From a checkpoint of a small mixture-of-experts model trained on Wikipedia: 64 experts in each of 8 layers.
Below are experts of layer 4 (counted from 0) of a mixture-of-experts language model. Rows are named router (the router's row for the expert), down (a neuron's output weights, with its number) and show model dimensions 0-95. Each number is 128 + 32 x the weight over its row's rms, rounded and kept within 0 to 255. Numbers have three digits each.
After each expert's rows: a language model's description of what the expert responds to. This comes from a sample of Wikipedia text that the model never trained on.

# expert 48
router:150138126153188117108143142103103113123123081121162135095108140138132124130116132097155124135115097135131081140119107101162119141131133125062083117119138104151128122076143222091098155081137156123226125093105156134079166114079119134086122152150131124162114080117193101161130226152137109114
down2:129119131104139153136092124089153159070121098137121164123129148093130102117102093111150183152105090065120116064136114166111187127128151097143105140130111098100121101104160151076170104117123098108255114093126112130126145101117106090141084118146117208162118158101114150176100163124101157150
down3:131151115093061169115112134145138133104161150117171147065146157168099092094103166164088169111127113167127112083146112152148082131164150112138154103162126079145215115069135194108123074119122135161135202135019125117075167170175128110214085148085140136132120139096111157128094119137131091110
down4:079168078134087118122148094206142165124183166102083137156109116200106154121161159132142114150119124152142093191130143151126061090171066074174134137165196167142113148169169098123155103085139143151178118114153106146147157140143122140140061135180142082148103159087133102159117132128134161176
down5:062157157107157128136197152103118129162110123134135068165113120139146108134162072101110151108164115207146162078124091107141121121097091125106172126175158162130112086165156172110158139177130108104136149123074145127097120147190131141159086132122133136127115106071129110156087112096149078105
down6:064087161076148162151106090151134172121093073139103145192126073149181125148136081081198147139164162086128135146150134154148084125119140149155141113112177175166112110177148193142152176151126083066170105147165142124123140148215116171177145124106057140096194170145181097166119150147152147145
down7:093149100143153101095192165144159093096153131136167101103136145103156100167098119089093117096154133128125077093126147139084133149120111074167110175130139028100196070086131108127171119106152099155130092135104080111118119159134132152120151096121161161150131091163182154110133139154119168140
down8:102172143177129178106094117083073058085168172125099114118097121129127140099177099166158103079137073192149125134159122087134122116188203164147139141107142179133160136117116071199146074168189152182130126109156145113073123115081144170152172163088124122129160191125120172148103174163155100135
down9:153110117125113052081088175110110194145106107090169126110147076085155166097104119121149174134103099131088038091087143108139150138126110079151164152152124128129094101127141151124088161139127158136095135166080094078145182105135100169129178088146127115111158194096143114142132112216148111112
down10:092129116151062182156161204129133133101121121135083129140106148142143103101076097164084099133138087138160199153131134073119138050140132152115147145108136161144183129107136121095108121081185077124128113148051102113118134132079114151119131110092131062146179170109118145146143115135076166125
down11:135121133090086198051168070144123141112187098101146137189111157101097142149155164156157107133171137117104151168140090191148162108158122136114134135124151107070114066159166091131104128105077113127191115146134151121145159134103058087146109147112134133184113081201172143108078196129058160171
down12:081175081168115150120092154097159103154156137104166121143120138098118149121131150096117166158153122125165104114104134115143179086163101156086084123127133156150132122097177060126125155134122114110188101141153105139130091166144056104167159175146127099100083110176157087143081096143124100119
down13:147159070176115088079096141172144104146136101166164166135137139138160179118170142119091089204109194184060132167144129106155139224202125151102091142131115154107051096126118145101168131164100168169113078097170184143088150090139158113127129139112187172167069155146133148121142116152164141141
Consonant-led fragments inside words and unit words: row-b-oat, met-ab-olism, rem-emb-rance, km, metres, percent.

# expert 17
router:117150130088170166097174157161113130123100103126155165135137137075091185097145069176168162152125073072097148111133093148181135121145087127097126067176151107153082146178128142078184135139131162067198152087126158145101152079095120176103091147123120127125121102096116068165118178170152088155
down7:129143093174120129144141135046180181147162121168122073066105155170088117173094082124132060144097190154172096095113107104151156115148160101156070131101137155138143138159068131183124116136118151104058198152158124134128150159067127184113102138073080165129145153108116104139108068129139152062
down8:135115112138100077223154081143145153153139155135144087123065112158143151095182165129101166158090096137090165125127114117105110095096104136121143114164140151127117130097154112156115120091092150113162165099125145099097117137126190117142122119147164083087084132152152139107146132187163098122
down9:150125101107118107163108094173112120128151155130068167152103133043132077134063125110157131113156095146136142142139094121129091089170190167139215170171181159136129110119141065092125135088204154098189117092082127123134113109139121166127187127126130133118119127133102074145114122156084072144
down10:148185090124111105097120118143126178121153120121107131122158112143108142188138105102178159133122118095146152130187169134109129127102078053129146138176166082199114149126151124086174107078152160133073116155163127157091143131136164078196126146093159182119105165096129163089111122145160133095
down11:169138146131070122137150145086106131120123167157152120168128132100092144088058060143185132161177115095146133163118102127123105081104122191126105122149137157143108108139192155116098111121150155085076107120160065087147164121169137149091171128109133199125138129135140110085176114167107139163
down12:094125140065118133075120121159117116101103111138123125148149144069138137104163024118081160175149108108144143170086154127080099118100108122130151102148161155135078100100115097120126209084169123098102176173121137140168145141176027168101174144143086083173091160122140114145125119160152148125
down13:154130177107083154172185151117083097119111099103149163042134161125103152124241139100088122089116121093104136091134097173181070137130105193137115094171161171090159186158122187113096115154159145072117160150130141179117149122124108146107105115137084107151114129141162095105133161100126192095
down14:118151203180090133076154113092144100136118082145164149125141158147082165127125091113130141147145152168101085098195155101155150071097144108084157205101118120132043145130141135132148109215103105153151160090151065144130145150162121190141086086099137112083072069068105129162099124145147191122
down15:093143145109127072158174173133162173123086154173128065152116164099162107100133105156062038115114165138116114157104096100116126148116159178177113099146174162130149131100147132096144108219124039118146139122121157147119089144152158143117134167127110158167074135076109149077094138113068055120
down16:093139154114117101154179127126105120124177111144200048063142067076114119162123134158148131105118109148165128135105118152128152078167090164108137061144146125128043047097199126145139132141119134079170164072142101106164156109097131149133132071161116147059173148176117118127138159115093125093
down17:116158080116151138100146069150132106161146166171143119167102166084137078128136088101119157085119137120113152162120142114077105170158144132183111132151132155122196085066183092105136108123179129145159052115109142123128086148087110143088140121100091064100096149212069156134117073061158091135
down18:103110172129092112104108075205150177135091149156107193100166141169143190114102106160123096149144138103105084129125126175102116067122094100125110156187127105123093143135127148126169084131120106150143142096082053172154157063160108136097098110198119150168158156117199110149107149135110126139
Table column separators in sports and statistics tables, and words or word starts right after "and"/"or", such as yellow, local, recon.

# expert 46
router:147133155102163136084154118145132124135111087106153144132144144131095152133155118146131140157082118099127081092105120153183143121144116121072106085118137118140080105142198134088138152140173170066220151106145170143079170131121106179106085144120138146134105071103106042151133198140143110167
down2:140143112150181156084146223162161107120121154193147130116150136137133126200174214123178168120123152100135147117149082113185138169125115169076106064119083107146215152110138118168085168164128148159100149152146139144134137170170140116066166129124124116128120133129164166140137118122047165085
down3:129161120130172132149136138123160101106160135125166166155173178158147133114140115144051122097121135152114121124138094150060121091123156097170092121137070077121167110065125098139207149057067136138119143130209116167180139115114131091153142180142133179077148136122107100116145069148171136104
down4:121145111166179147157196131105160120156153205113138106087121124125165148181162086162153115122166086063163137124115110105109088130118137179133102122118166108100127153105173165134094122135161159127181096107123176165110140158127159183094110104147122080119198081090106171126144139128136107112
down5:111109118122130095105121113151135118166181150135162152087148137129161067206121098124123101081106184069127096068120117127136105158135156160112147128158140139176109114164067137184125126067123115163180165076095099097173127151105160053061078137134159091189144102087158152109134189125148142088
down6:191101106079169128080112122188180190139154041130141158180092162146111087114106142079157091134130103127093162116081158098096126097158155138164086101111121086072109122134147172118108203130185120110166116138105084120128091115124151157124105124136067125152116187187079098119064174092135139202
down7:088126144096117190138122105077089122138136186071065107156126090189139136126140139116173177167059115156115160099123085143132126087141140127131153119166178159111197128147131147107127127084103110112121182078174089145157138132154157188129109117152132125194155079083155109149081155125147129132
down8:109121102133098125114093070154156162165169179102053119130103111167143127102155120099206112097165077020124141135112139117108090111140129134131054110125127118127125167114194128085100100091103086138115129115166148148178118090130130119118141109147204123117139108149093149139125159090111119178
down9:144149103139118134120118146158108144090148125132066181131075158176077113111182076100176112103151188144162131183061145116102166176179097166123109148106175157190135176162149160103142143136216160114172109149142087117061141136121152155100189119114082069087152103137182153149120105148173121089
down10:103132121146116158100111153147107178141152075187136119090101134142155155139134154117146150104146189128092095119177144071136221128130106160143120167090168149107172148135121179123136136135127113138133127167164118146133163087144132149098160102132128125096083145113163092160149149150123094085
down11:045127187144132113161125097085184129103130093085121150132159129187137118182144109116102116121119180132093110132144095107081115124152156116124081158168118147198103140141120105132135070150118168073102155097161060168192118070166120127150156167160078167128135110106119130104072075175118097160
down12:149099093130167156157176128126039137118129162089130129078083133165155086162130152132130123135180083117145080176117129132145158136165125135129097120150182072099137118150189103193091145159146131096146205136151092142163173144147116101123150188117097137122096099149147133092137175086147109126
down13:144091175112140138062114201105093208084144140135117120103109092152106124176138138150099151125147152172137134109140140122156132100226038126123109130117151118161114128151109160111137145077145097157155150158181140164078109115139147153126079115132074118141130162105168116062136117154162159083
First token of a sentence or line, especially He and She opening biography sentences, and first pieces of capitalized or hyphen-following words like Histor-, O-ff-.

# expert 38
router:162115103104149129113148185138066105136087097128148129107142125085107149102146147151142157142096063102147137111128139116164145118153110116069094097166149092147086150146145159103141105132165121064236114130090188133091145090147141130149099138126114137125089122139095111144125180193141127172
down2:174193182130145179151199173123171132162113125090148077150103134086099158128153097112093140138113117146140108085097145158145131078165081131116129148192118073099123151144085153200133153196113130156138135164103142133169125147136162092131155163082127126108173132083091186130071163141163149124
down3:172110116151110135131127154123095143160178123190104161144089108160139123090091070095158069096071149131098134077069091135115154199119133137121164104133135172111123140106148200091091131095177163139100136166107149124077121148128122168135135171073098138086075113131135162179097179158074103079
down4:063168105186132059135139177164107093181093132099086096106130135154137151142103106124138129115139166141195133162126180117149128137165115096130137140134121069120134134132152158141079146132181077184076142172188122138087139109135195164122123186148095171089164080176086130172152078145191103094
down5:169178156135117129122123170094148134113095093128092129159170159169102085132165085117171109220085128114201169175109138102184181139149145072137117142138099084145134137134109183188181104109150194111189126142115133159128120106115091076163174107141080166133117103152189118133130103154128146159
down6:116083086162142165136114106099163128142104104088097153138082160110108132105115147147102156088097169142095132079124146140171094209175180162131074109097162083125083193135141059095121151107120116074160062114134101175048123155125117121093158135143134182125093127054129139119166137080148149098
down7:107144125149100149122181125161143155139063110142125073115130129156114137124157080074120133055157109157134145111062167132149160158068072224146112152131156144123161162070074139145102099202122154106149106099110101138079112151126095166183160127169126167184112152149147161096076159083142133136
down8:154118113145108099069089112098116095151129081172163106156150119096150114149104079086152095148111155103166129089110108136140171150133198127164115145135123143100115123134133130087118072150158190167124095123104182054102085124158168123123099115135125139081147121121159114247120149164056169120
down9:121129125145164152154170129167064150182137120121110094151112095144171175175094125089149161191137119112140183105088148083133103172110165107098131107172153138089135085163161070110190088129183128133093103143073096114082107130158166144131202137127092124128188138126113114088172121096073180074
down10:145135144124111143186173133103171127109116178191150104160153138125124102156108109149100112139179122189131081069096156168099142125087093116067074096145067109128093165094174156190136168160161143136087111118127159135095110110113125091153147088148111110126169137095113037137150097123086158099
down11:115124091149164148105172182085143169102130105171176156181146144127156054134180110144100095164093137192117159115132117201127111086130119126106101119134174089137069156121145159121112105111091185143129143111179135085116134100143181144121147120157088112146075093054139117164129140127082117174
down12:144109107091199147156185120118146155081113116137080139083217084182157132114131063152115109136126131121131111073141122153100156154135169148102146153059134148123183117130157103135153114134097087153143136196074124095164086137105152100101132144146091122126077079155166130090141130134109132106
down13:117184124157128098119086159168079154109132166126100137190117108085142088124124097171201123104167073085147184141167118074173116143099172122150159141135096139112102104140208126152107123165114120073136153182078086117107159116111085133124120117099124141161166101114180114125087166124092123151
Pieces of Latin species, genus and family names and dashes in taxobox lists, such as Homo s-apiens, Geomet-rid-ae, -osaur.

# expert 20
router:172134133110179151093117170131078112113099088117176133090153155103116146144174117128193104155086100083142129104074127122153143109108078119079078108133118075137069128075181173134088145141175108091214148105098186146086153095162109138070120167136143157134102108123144090175114158180165100166
down2:122133176133148135080080114187092010137154139108126151166122101132135132087132138075129056162095135066102162106097154164144140173117143128141203150140151107130056079124107170160133147145113104107167142164204160151079114099158094108168144096119091161167069127156076167085178115131171107175
down3:133149144153107125131087155172141130113135102155131142118152127023097150058144133127099107146121102179177096140142132102091125154132134104089130083157127116110092135103143146068134148154097190152160087116116210062113127160146090092093093113150100134117131114067117068183113101138146163169
down4:086127117164133089120085139100133122172179167132107097080097079179143074125109120115123147171198129138114137118116111110142113123106118127119126186170170144133143101142139142127137141173058116149108079107107154107085130171085196091128101108181121183093112124142166093066134084101160154140
down5:132153126137176087115106068147094150128106097065113137143153120156108136131202083079066131120119066119137137101137154112091105094140080147150157154173186169154117111129172142143139062131106100183137149090143095128196156193183103157142136176142211103132103075113128124097132101092123132141
down6:112092146116165162119054150138122154112166153133127068120123118136166131090139147032171153162134121146098175121121183087145120101150190130147114120145138129135158182141057142152112132147115148186129115132159091133061123108140092112132105130147091126096116081116113151196155090133119147095
down7:116146101160101191148131136148083152149164097109171169121081090112113116126121152156051129181090133152108174142128162138142081101137150093214160130111154164148124126200116146104171127111131091100132151173174138135106194125107144138139143157094138176142109163135136115131100168105146104177
down8:141116127146175126104160116172174078108113144140191118128133127089182165146112169117176159112156131124119089132166128184117099111160171165094151078087116132180166110154117129088136122120130182196096133134156119089112135110150159153129095160204120133066084111149189100077098121153114130123
down9:188186142172062137119102114137119139122196078164089134115170123119130105152137108097165153174110161150122116118132115183101191146135132156146100058096101126109131088161108165129096181094068110083110099105124159165100155129112156112186075091113060132056080182124106116108149153112120138171
down10:134114087168127202084135126102170150131102121143126103115133135139074093159146094129156115129119129157135076082139077194066190164159142125125142166150148086138116129148154138169116127094115164181102168110117176173155118147150118107144097109071131098168122150173143092151178084109216131097
down11:137152140188174205076120097096108195168082131112103113159089106098098110150156046172134105100091069099115156158060142057142116105144103162176133074092170155104136121082124065117138146145110142121155153145103109096144099076124129109140159129125184122098153171159155123162107129058108084132
down12:129125109129075168169133118102138138094131081163107134104169197187115107106143119091128119066079140135118154094122136130127090093201135158071169098141149107101088136113114148167200092147130145137118157164119198187159149127171092134105089163078118109149107105175078152114160114187139093155
down13:085152042169101173081099144111149127168185107157155152107171062116107136124059125133146169089107156172120131155143117133141131180148178110115132129110173128119179128135136135183137122160074131129095111069176159122127087130162087158157208093148124137182176129137131129131143116109171119085
Word-ending pieces like y, ry, ty, zy, ch, plus connectives and, were, of, as in Might-y, grand-ch-ildren, Gl-ory.